From a checkpoint of a small mixture-of-experts model trained on Wikipedia: 761M tokens.
Below are experts of layer 5 (counted from 0) of a mixture-of-experts language model. Rows are named gate (a neuron's input weights, with its number), up (a neuron's input weights, with its number), down (a neuron's output weights, with its number) and show model dimensions 0-127. Each number is 500 + 25 x the weight over its row's rms, rounded and kept within 0 to 999. Numbers have three digits each.
Before each expert's rows: "comes before" lists some tokens at least twice as common just after its tokens as in all text; "mostly gets" lists some tokens that are sent to it at least half of the time. This comes from a sample of Wikipedia text that the model never trained on. Tokens count by the router's weight.

# expert 20
comes before: "ed", " was", " been", " a", " be", " re"
mostly gets: " having", " had", " join", " has", " served", " would"
gate0:485527499484515464525533491490481515465515498471478497524445498507498496532538538509508505519525494516476548492497480492526458523500465550446486488494471486482506499472484480483524518534465428503438480494529509519513538502535521474477520473527532507509484477499477530505449511499518491480510470462495537490498530456537469509507509492513484506495468536466491532505528511464504461515522
up0:477475493450523485514517504504529520486503471467468520519452487477464487517518538504506471530491540518482564525526460508522496543521510527462503484488513507554468479461508507478524505539472448508480477489504492481443534524502492506493527475486494511498493484522519507464470524510499501453511512483464519489493517466513492474481479444519441507516476507490519505505489469452530467515506
down0:529475493516526520508511514545470455484492463505526527510502483469488485516539546469498451511492464529470558493513471520534479551505498522492485509481523489514507512517542505488502531521483486505502544534471491538519511535534507478514542502498540498513510517518505484492438521515481487505480516542514517525533566470512492481488494496450506476527472495484503475539493459509494459521523

# expert 39
comes before: " a", " ", " the", " re", " an", " not"
mostly gets: " was", " been", " became", " are", " is", " being"
gate0:507524467484495479497488493538508515479518543553545530530507486482484500513520460497503527529521504505489471500545517505497541474536518562492501458526507456518523477501499486491550508518514493545481507491505528485519470494500469499509511519477479523488462487495499508529516514508469553494527492478473499475471486526492519547555427510502489502492483538487480549535472455480526520491486
up0:517451510492509493485479488495489518513511490487484507460495519551506533515472506520510507489516485536493517507496528494492507513501507445471479507471499543484509546502451466517475510503488494488494501515481523487515530521532539487430470468471484515516539506495487540521485453478497518472468493512518455517514508475485502427483574527487466506503484479497472439487547523462491481500494
down0:462540490489562461479471481476464503514523567521496503445524502509467504484498476483484496475479471491503504529527484542500501519489510514482475520510456467503491505508439484489532497474516548493450510486503507493509487536470538508478522504509481513517497497482488535526511483507500490516515527486489536483503530509456577433500499477468519490508477487473489495500478541482508466484470

# expert 68
comes before: " |", ")", ".", ",", "00", "″"
mostly gets: " million", "0,000", "000", "–2", "–3", "9"
gate0:453464513516491510520520470473475474498492488532554477511492530502519483487527541463485522489522512526482499548503520492485520490481497504516540490530526476461459479505519527475490470484521500501508525473543477482493492469492487518483454504546487481549511502563484509524553459450475502489507438498512491515501505534489491502514479499521470525557503468499481451517502473495537490494515
up0:553503507530519503491528526508525509551505514464484540480494497496500498538532501504561465457481478492525501501508513532497476520518516534521448521501464488500507542541461468496464514527476512527548479486471498510526486530472468488474483520437489504505485496451488476446465500502535495491475519457489488491501475514518471467448502482485495484529499494494495493511486519518508495506440
down0:473538480536483497515472433525505465512474523524501497425509512494493492510493507521514477544535528505494470508492540508498471497504531517473479522525479485483492484481547458526545467480533472515513446503514526510492503521503480496452472505492523509492526478494488523504480507482523479459484508503518483523528493449548541526503475537478510516558510459511494499541495526531501477479483

# expert 57
comes before: " |", "°", "″", ")", "′", "W"
mostly gets: "″", "′", "°", "00", " km", "000"
gate0:480498489527503514510532507524538459530484456506531491466471510506492497476521495533520482511522573495525493457490530475508519538504466498471481499478542485490505515502540496523525519522512500514491474484499470457457514492497515477467528514480513506532523519554522527486524468499494522483506486465562486530558528492520479520497441490483476491477452497506479509475472491480502463465466
up0:478506514530481475520507516546517483517516484507520529512452499486542475526527482465452524503505508471516514511466509499495545501504526496502483524480486504474515511532528466542520471494536530493471508500504468474463523544480521513467539500478528507542529567483526571500474500512482548468533517469491474503496541507555499513476513469511516540521486495536517472499497502487476494505497
down0:490513513492519510503550515503462485517519554474464489541517513502533483513507510540533496490502522515553532480450510534454472496505509548494492485490426489484519493473538526541479464491454514480512488473464503514479478495511534514515488507474524506536506534503511459503504474525496479499501501528480480545505502496529448449496493457491491534496482530496527488479484528511517450506517

# expert 44
comes before: " to", " in", " on", " a", "ed", " re"
mostly gets: " came", " began", " moved", " been", " being", " just"
gate0:515494486500498534515551470479514490426494449494516517438501568480493498480512537468486491496489518512501491491532478525443479469491506485523476512468501519525514499547492505492461480536481529513540481506486485496457498503502458508487494529468492479512518528511511486492525510474506471527472517508516520522512488526489495529478486499539543496538448526479444490516536506547487484500516
up0:491470516546482508504521483541491507465512499462493492468515475529471517460501468510459521473492480482498485469515509541471474494518461506475524494486490502465533506495517514523506520495506536482503524509459484480422515489525506478499479494493494449464514502483522468449526533481491497485528515510539518494511544522459492440481543539472469490517478509492503508526499496550513469530547
down0:482492492534484555509505526513514522538469487466502496478504500506494546508458526492479539496495482519500484481499538490485466496519531528520497458438538516479505490480459492521536510528531527538497551532510559519502518501468512482506449510507473485473452513467528496492530495515502514528506482486469537447485495509492495509544519488550502492503516484463525535482527519527528489505539

# expert 62
comes before: " 19", ",", " 18", ")", "90", "80"
mostly gets: "born", " 19", " July", " February", " December", " November"
gate0:509529443537508525505531509508498521527477571517524526504492474501493506507489503484477494522493499518479466461518474524491534411494533526493523511510533500492466525489486480479528524476488464446487504532537509503473495502536496481517494468501490520519445508533467527499479516488505498519543477492532518522477486498475512475521473471460499487509498506500562462473483502446507489526506
up0:486494498520464509518513539480505499505472488513512490486515504530505514503474539497481478460511462521503493502531534482490503525518515439481519493548492529473466520482455498454543503444510478542508472489534471476525485483463485487480509515438499528536507522531517511543493506505474515526541494527465506535519504452509506519469527467502484510501511515534523502491469521488500576468519
down0:506504522515494527466490521499459503495517533501506491509528507450494482555554492477486486493483523463471535487479470466481493520498493496498480507487482491481537532543500474465480502524492476504506545450461502484456530525476513552487486502519493547517447474457528482488489481500485498477522524492545488507522525524510512519502486539454526522518536495530477498493493567498482450508513

# expert 79
comes before: "ed", "ing", "s", "ment", "ive", "ance"
mostly gets: " appear", " use", " allow", " consider", " claim", " support"
gate0:523528517538548508488492513457516509506473468488549517523477467506499474519481491510483483517443479552528488554503479490516449468504530481452494496496526506507494500504509511475471510545465494465518491482479507534512516525510495507524553463477486460531476496462479498503506446489478484449483442490492511498470485492492456480501463528468456487514503507496523531485479522498494476507481
up0:472557472511512489454475514479497485498500516473524482500475492510499530512506514473472468521489486526471510531516547533502477503519520494527439466505501458503528510567502546506485491509528493495481523477518487496507528545492490494488513516497520533476516578511497502463508484503533514500489474472523506563513526484486536509496460477516477508517509542494512470479473478513452514442474
down0:493486530515486509521450493512500479477523514494470518509462522518510497527523494510550513489519499523504523501483564521489487511454538512528481472467554475501489475514485449457514510521483507503498540537500474514486463508483467548465491501472513513497461477475475540462503512525522482529464544532496437523525494496530486543488515508530483507494512466542497488470469481534517481509489

# expert 107
comes before: ",", ".", " of", " and", " in", " were"
mostly gets: "ities", " people", " children", " services", "ations", "ies"
gate0:449452518487493497481513490494510504542485511517474551523499476489537499546520434494539481544510463492478521487471490519551510475530499545519563479526503476552506547514497521524533493509513511494505545492552505478512488464517532526501514540490517514537458509447487496492486517514519497519505516503498468534479509486504507485520511529510501514494511504501479496485541497486519526541464
up0:466508497479545522532496475495520501527470480477492440509491474504499526503484518516478456511542484489469456473536520509497522477565521538490519511499545536551507497485485519523498517443487517476481575516503472486489488484543492483543465482491515514514465509493522483458523489497544514489497510485504486501505486546488496498497534513510508486479491472497520475497476475555502540522468
down0:488550507491499469541484518500492467518472502479472457481507488501521522510515515490490487496566501509480498560536475513486530524435538508459506509465494484505516505500517542499505498478562523482529500490506432483504472502468448533505509498495478510478547523505468530517492464488496479546493495470485529498535506518514550472508498535509489486487510467503511474472489537501462478487491

# expert 70
comes before: "s", "op", "ic", "ical", "ro", "p"
mostly gets: "hy", "rop", " gene"
gate0:482461534511487538488495503479491572505460473468488494502522556482476507538519514481488470475540527551471502500517501474511471487473498476554512499500502480494506528507509529518507488507460507492487522467449529537494498546483464511491525502484492506486503514464493523501483497515528470463532442522541475519502510489536472514521527494502480501517499508477491514519522545432464507481531
up0:480471514484472488471516575526447513511447477467541483513536520489515513465490516446531444520513505510488517513521518472484494459488488496510485466493494512502517470492475499539510492511470508507518541489494541531453544498506522524452490507499502506478472499468471524509536530480501498494556484495523501524481521500544492484505476497511522497521442493514519518503529521498443516476495
down0:535489465525475525488478474493456515488495526512525505485558472472473518518480512512486496510495540460515477491492500478496508534542524526519463502509516466507494563485536469477477529524505486492486517504506480515529496473478534489423512455494473492490514497475504517509518465533456512465496507529534483543559475552512515530512486490494485458483475461511497514486487480472479531490491

# expert 99
comes before: "ed", "s", "ing", "d", "pt", "ted"
mostly gets: " require", " follow", " claim", " contain", " describe", " consider"
gate0:492521497550527501475480508489523503502502498498485543517502498485515494531507475485449535481514527523484546530484470508537530504548535509497468535545507514521561480461525510447520469483498497522519531506505531517464535485482458514555500483488492476476542505445476522502496518514559499489505486534510529526533501490455541504465488529500479495539505500504483497499461505507522496519490
up0:505497515462443483519535485517504501523531542471527493511517513512494471487507466558547528526463490502514512494534511442479521501489518521508526485493492519497482493508496492500449459528465443477461484510472500500490508529469485497506519521439510477478530483529501495514508506500516481494494547536506482515507509463472467560463477499528535493484493534501520536476535522524473517525538
down0:492549500488496548541494507514514515579532514460451481503478519507485498503524545502525514508518499495509511532486512505503528475520478442481496504468442488467476529480466483482517527449474472539494487538483505494473491478470524507470539499492488520565508500526523471521499487498527502510494480533504464513452500503477498485500495451521482527458485495473525499475500491466475516512522

# expert 50
comes before: "ion", "s", "ed", "ing", "es", "e"
mostly gets: "fu", "press", "duc"
gate0:505533530492556504492512531499487494457517481502498504502512485527545524497502484464531509518500453531504498485469495518490520479489488436497528549545503539478479490465506500503507490505494484491489516486512513481477533560506499509520477510545477529485527512487518530535517500534495491539514516487493508468496478459465530567454519498492495447460497573514507514468463495472492493501500
up0:490544521449496504537471486512499519467550480513511530510504494518541488504488535513526481461470514528467472497462504479475504588470494483496509503518497478542456496501526488506502463484531486508513487510535511510499493473494549503498496540511550529525508494497526481539483508517476508516538505517532473471515493467476502484469502523520515491553487559502485491539475500506483461497548
down0:512462513488447541494506489466525455501511531534504481493520541520486471524483545491496535480524472520509489544470461518503511502506471530497522468503524440502496494509491522499500535476473543511522504527499469475495491511485512530522519524500510483496506491484449509522506516545531513543541507519537492514473454509511514471513474491504524524510521543478463461512509497465551451454515